From a checkpoint of a small mixture-of-experts model trained on Wikipedia: 466M tokens.
Below are experts of layer 3 (counted from 0) of a mixture-of-experts language model. Rows are named router (the router's row for the expert) and show model dimensions 128-255. Each number is 50 + 15 x the weight over its row's rms, rounded and kept within 0 to 99.
After each expert's rows: "gets" lists some tokens that make up at least twice as much of what it gets as of all text; "mostly gets" lists some tokens that are sent to it at least half of the time. This comes from a sample of Wikipedia text that the model never trained on. Tokens count by the router's weight.

# expert 28
router:57 71 64 70 62 29 71 52 53 66 31 39 72 41 29 47 40 16 48 36 94 25 70 68 46 55 58 69 28 47 52 65 12 33 50 46 44 61 63 74 62 50 51 75 62 77 55 50 66 33 34 65 62 53 44 35 38 60 39 36 59 70 45 60 48 72 64 54 44 66 35 28 58 37 47 59 21 49 61 44 64 66 54 75 48 40 32 55 54 33 26 60 30 34 62 48 44 60 46 48 48 44 59 64 49 82 52 77 55 48 51 48 67 52 37 56 54 52 36 69 42 24 59 66 63 53 56 54
gets: ".", ";", "\n", ").", ");", "\"."
mostly gets: ";", ").", ");", "\".", ".\"", "."

# expert 5
router:46 52 74 54 69 48 82 40 33 52 43 29 37 95 66 48 65 61 75 25 64 32 53 45 73 74 61 61 51 56 46 66 41 59 38 43 31 49 52 45 69 72 59 42 71 25 61 80 47 77 65 40 71 44 67 46 55 56 50 59 63 60 28 30 31 63 67 70 51 58 52 64 62 57 44 66 72 46 64 64 33 56 55 61 58 38 22 39 52 48 60 32 71 65 52 46 51 37 39 55 43 44 58 20 41 69 38 72 29 80 46 55 62 61 58 41 46 59 60 47 32 59 72 41 50 76 58 62
gets: " and", " |", " of", " to", ";", " or"
mostly gets: " and", " or", " /", " but", " &", " +"

# expert 30
router:21 64 42 51 39 36 35 39 44 17 62 67 29 54 56 71 54 61 35 60 48 39 61 42 50 50 37 30 46 19 30 72 63 39 48 55 75 42 36 18 35 67 40 53 49 65 57 33 76 39 38 40 27 46 41 18 41 35 57 63 73 38 53 64 58 22 53 77 45 56 76 63 70 49 52 73 30 67 65 54 58 38 50 45 50 53 69 63 64 49 54 55 34 63 45 60 28 49 41 30 61 79 41 37 22 28 41 50 37 40 53 68 34 75 57 25 24 37 55 63 48 47 25 77 27 66 29 38
gets: " the", " The", "The", "y", " A", " a"
mostly gets: " The", "The", " any", "See", " me", "He"

# expert 4
router:57 27 68 47 61 82 46 22 48 00 45 55 19 39 52 42 68 50 32 47 18 52 48 41 64 40 49 60 35 39 65 41 44 30 57 37 75 65 56 66 35 37 55 46 49 60 60 29 56 69 48 62 56 49 65 46 48 53 51 60 67 43 77 61 50 14 07 51 69 44 42 62 61 46 68 46 71 73 32 37 59 63 39 38 28 62 82 44 58 48 36 63 64 70 31 50 52 47 29 50 54 49 32 68 61 41 19 25 61 56 30 44 61 57 55 39 24 39 36 51 58 44 57 43 31 46 26 68
gets: " the", " of", " which", " one", " that", " two"
mostly gets: " which", " two", " this", " all", " more", " one"

# expert 14
router:48 53 60 37 58 55 45 66 22 38 48 36 73 54 33 49 36 32 68 78 47 59 49 57 66 41 51 41 34 49 32 39 50 49 60 61 29 37 53 49 52 66 36 53 45 44 63 70 51 53 61 26 62 50 55 46 54 62 42 20 52 68 26 65 55 57 74 46 28 62 42 47 39 51 45 32 60 44 52 44 42 68 62 53 60 38 42 52 47 53 61 25 56 40 66 24 58 62 35 65 41 60 47 39 33 81 57 47 48 29 40 32 90 39 41 59 37 33 53 40 57 40 79 84 47 54 64 71
gets: "|", "4", "9", "6", "8", "%"
mostly gets: "|", " North", " September", " April", " British", " USA"

# expert 22
router:28 55 60 58 59 32 26 53 50 51 28 63 49 28 43 58 30 41 33 26 41 27 70 40 70 60 31 45 20 45 60 44 27 37 32 38 42 64 42 79 58 56 49 63 58 78 44 45 62 49 45 66 60 29 54 37 40 33 26 50 67 61 34 36 62 66 65 53 61 71 44 55 57 39 34 46 25 68 67 64 60 52 61 41 57 48 20 59 40 58 22 45 30 14 43 40 57 48 54 44 57 58 43 72 69 78 77 74 60 54 62 63 62 58 55 49 59 48 50 70 64 56 56 80 70 51 63 60
gets: ".", ").", "\".", ".\"", " B", " M"
mostly gets: ".", ").", "\".", ".\"", " M", " ex"

# expert 23
router:55 40 76 86 43 36 14 55 58 83 38 22 65 72 84 70 67 39 44 64 42 40 57 30 65 50 33 52 77 30 77 45 11 64 52 75 34 37 48 43 29 21 39 59 67 39 48 64 21 53 51 69 59 58 75 48 62 89 63 23 49 75 66 33 38 51 80 34 34 39 37 47 60 27 38 56 48 62 69 75 53 47 81 51 59 57 58 31 54 57 31 45 45 44 73 27 58 67 60 41 51 41 44 48 73 50 71 37 48 29 74 19 51 65 62 75 56 56 37 44 61 48 58 33 59 47 67 40
gets: "-", "\n", "–", "|", " (", " \""
mostly gets: "-", "–", " co", " sub", " dis", " inter"

# expert 13
router:46 53 48 48 18 25 28 65 53 89 18 48 41 39 45 61 32 35 67 53 42 43 29 50 76 59 21 61 52 44 58 52 42 58 63 24 59 49 49 37 65 29 54 31 32 58 43 56 25 37 83 44 49 66 48 71 30 67 80 44 58 42 33 52 29 66 67 37 28 31 67 54 37 38 27 34 51 33 38 62 51 57 59 66 73 73 46 43 38 41 65 56 39 33 43 59 43 58 74 47 53 46 25 40 56 37 40 59 50 59 80 63 59 39 52 48 56 60 58 31 77 54 70 50 27 43 57 39
gets: " ", ":", "N", "age", " Location", "″"
mostly gets: " ", "″", " Location", " located", " location", " population"

# expert 12
router:67 23 52 70 17 28 43 84 72 48 59 41 70 69 24 35 20 26 49 50 45 64 53 61 29 84 24 48 68 50 57 62 31 62 41 61 36 37 54 44 22 47 64 65 24 32 53 70 43 60 72 27 49 55 39 65 34 35 50 36 47 59 49 48 62 53 47 54 40 73 41 43 55 52 36 38 37 10 56 64 34 68 59 69 60 62 62 78 35 39 49 19 75 54 53 50 46 67 58 35 35 30 77 71 43 70 61 63 52 38 51 20 70 69 31 35 70 66 71 57 40 39 61 71 69 37 86 44
gets: "\n", "==", "===", " ===", "====", "|---|---|"
mostly gets: "\n", "===", "==", "|---|---|---|", " ===", " self"

# expert 1
router:57 65 38 57 27 52 44 76 78 72 58 50 59 53 55 35 56 26 56 77 54 50 75 29 58 76 20 60 50 44 48 48 37 56 44 55 32 21 53 71 29 42 29 64 69 34 34 55 40 61 79 41 72 68 40 46 47 62 65 32 70 43 35 43 59 49 63 44 18 65 33 36 52 49 29 82 42 35 71 39 16 55 50 31 48 46 30 57 49 34 42 26 34 43 61 52 40 61 59 53 60 30 46 35 44 45 66 72 71 48 51 34 50 38 36 35 43 62 63 63 63 54 70 73 60 55 67 42
gets: "9", "2", " O", " E", " K", " S"
mostly gets: " South", " O", " Ab", "Somali", " Hu", " De"

# expert 11
router:50 25 61 48 37 51 67 39 68 61 42 39 70 41 50 31 51 41 75 56 78 66 48 50 09 34 57 40 73 69 51 45 37 66 55 61 34 66 44 56 35 43 41 80 72 32 49 64 66 44 49 37 42 38 42 38 74 57 22 27 32 63 32 22 53 66 67 45 57 57 69 31 31 34 64 43 47 31 70 89 47 51 54 56 56 43 82 36 37 35 44 34 42 40 37 68 42 35 71 56 20 43 45 60 74 26 53 42 47 35 56 33 59 40 67 59 58 32 44 56 57 30 63 70 42 39 58 40
gets: ":", "-", " |", "–", "/", " –"
mostly gets: " –", " —", "/", ":", "–", " /"

# expert 19
router:44 69 57 76 61 59 36 32 62 76 40 67 38 43 34 35 55 39 43 45 47 79 42 59 48 45 44 26 49 31 54 37 44 49 44 72 53 37 64 56 60 42 40 53 56 61 67 68 71 47 54 42 51 45 61 96 58 39 34 46 55 64 59 67 82 67 57 48 63 23 45 76 79 44 69 75 74 45 62 29 37 74 40 47 51 55 47 57 75 18 24 48 34 44 50 51 27 43 47 46 47 52 42 55 34 43 59 46 52 29 63 44 80 36 51 53 43 43 94 58 50 43 62 49 71 43 36 60
gets: " (", "0", "1", " \"", "/", "("
mostly gets: " (", "0", " \"", "(", "/", " $"

# expert 27
router:45 70 68 43 66 38 58 39 42 49 27 26 57 59 62 40 31 76 43 51 68 55 24 52 41 62 49 45 51 48 69 57 55 71 47 53 51 36 40 45 45 68 72 43 72 69 61 43 59 63 36 53 32 37 48 53 58 73 25 40 49 26 58 57 54 23 56 35 56 58 44 43 48 64 80 38 61 80 59 40 39 38 58 73 18 40 46 40 39 60 35 47 72 64 28 40 61 60 29 59 44 30 46 41 37 43 32 66 52 53 37 56 56 35 47 44 45 46 43 27 53 51 57 46 78 49 58 25
gets: ",", " with", " as", " of", " also", " was"
mostly gets: ",", "),", " also", " with", " but", " including"

# expert 6
router:51 58 35 70 11 27 26 75 53 85 38 54 48 32 33 35 56 27 43 55 65 53 41 54 57 68 45 26 58 51 41 40 28 41 54 41 55 37 67 47 42 47 44 67 40 51 49 67 36 31 73 20 71 80 68 55 44 60 41 25 55 42 39 42 56 73 49 39 17 74 49 65 47 27 23 57 53 43 38 29 20 55 54 48 60 54 34 77 24 55 72 50 41 23 47 74 37 54 72 43 49 51 43 51 36 72 79 73 59 45 51 28 84 26 39 35 50 35 42 58 52 47 75 84 70 57 67 67
gets: " ", " re", " U", " p", " K", " pre"
mostly gets: " ", " Illinois", " Ju", " pre", " Raj", " vi"

# expert 17
router:45 70 50 55 18 17 27 65 51 76 53 51 25 38 39 30 67 37 49 37 55 64 48 54 55 58 64 19 60 48 61 38 49 43 71 55 52 61 57 44 42 59 47 77 26 80 45 75 24 30 70 24 59 88 57 69 37 80 52 38 48 53 40 53 39 77 50 35 22 56 56 50 50 37 29 38 54 41 47 44 52 20 52 47 77 61 31 77 32 32 59 60 42 19 47 60 38 51 63 37 27 64 34 62 28 73 60 48 60 51 63 49 72 53 51 26 43 61 48 44 78 41 47 76 60 60 74 62
gets: " ", " M", " ex", " p", " c", " Bo"
mostly gets: " ", " ex", "|---|", " comp", " M", " Bo"

# expert 10
router:54 48 67 44 61 57 69 56 59 74 58 63 79 57 63 57 44 34 49 31 48 53 76 81 51 20 66 65 37 68 69 56 46 35 27 74 35 41 43 51 47 47 60 56 46 61 83 44 55 63 49 55 66 65 42 41 64 35 50 47 53 71 26 25 62 71 63 69 66 55 29 13 53 50 35 38 39 44 53 63 38 62 54 53 50 53 33 72 63 23 39 44 61 23 58 58 74 34 45 48 35 46 68 53 53 45 57 33 61 81 58 44 48 48 50 39 71 35 59 64 67 45 48 89 38 38 71 54
gets: ")", "\n", "\"", "==", ";", " |"
mostly gets: "==", ")", "),", "===", ").", " =="

# expert 7
router:44 52 50 52 40 68 55 62 11 40 58 57 32 71 50 73 50 09 77 54 30 40 61 48 44 58 40 52 69 63 35 39 56 63 40 41 47 40 57 45 61 45 37 39 55 34 52 26 75 68 78 39 57 35 91 69 46 51 40 42 73 76 21 46 05 33 70 46 29 41 67 57 56 36 51 31 41 73 36 67 33 45 47 67 58 32 23 25 60 47 48 49 44 54 55 23 54 70 43 40 39 57 49 56 45 48 62 51 41 53 35 54 76 57 72 43 38 81 48 25 56 47 50 41 59 38 59 59
gets: "-", "|", "=", "9", " September", " October"
mostly gets: " January", " November", " October", " April", " September", " August"

# expert 18
router:34 61 46 55 59 49 70 47 40 56 64 24 66 56 65 34 14 59 72 50 65 64 27 43 53 64 53 38 70 50 70 37 66 53 53 27 57 58 35 38 66 85 34 60 79 52 61 19 67 68 46 36 52 41 58 38 43 55 61 46 30 53 49 55 45 42 54 60 34 50 49 52 50 33 49 41 49 45 51 39 59 49 37 87 38 38 60 54 31 45 42 46 74 67 62 29 46 58 50 83 63 49 13 19 73 31 40 58 48 54 26 58 16 34 24 41 75 39 28 36 70 62 55 35 64 45 22 44
gets: " in", " by", " to", " from", " of", " on"
mostly gets: " from", " by", " to", " in", " on", " into"

# expert 31
router:65 44 29 54 52 75 55 42 64 26 48 44 34 24 74 25 53 56 61 63 46 53 32 43 52 76 64 67 33 40 54 73 38 47 49 83 61 68 39 62 30 45 30 43 55 49 48 53 66 52 53 45 43 35 31 26 25 62 47 73 64 53 77 63 54 31 39 73 61 18 41 53 57 68 53 56 59 09 62 48 76 50 71 38 33 64 26 43 45 50 53 28 46 65 48 51 41 40 35 43 64 73 51 44 36 67 35 40 53 56 43 75 28 31 42 48 12 61 17 67 53 75 66 47 53 58 41 32
gets: " the", " a", " The", " an", "The", "th"
mostly gets: " the", " The", " a", " an", "The", " his"

# expert 8
router:37 27 61 40 68 51 35 40 46 74 31 53 41 53 48 43 25 36 42 43 69 36 66 72 34 57 46 45 31 47 29 55 20 55 39 54 26 51 33 76 38 63 59 58 69 62 70 33 53 29 44 67 43 48 73 55 77 63 56 58 37 26 36 34 70 73 41 52 52 77 62 42 54 52 41 71 41 63 72 61 20 42 65 78 54 57 47 54 51 36 23 49 54 42 40 57 50 65 46 39 55 44 38 71 48 66 69 37 52 38 55 32 57 34 29 34 49 65 53 76 64 22 45 51 47 55 41 53
gets: ",", ".", "\n", "),", ").", ".\""
mostly gets: ",", "),", ").", "\".", ".\"", "\","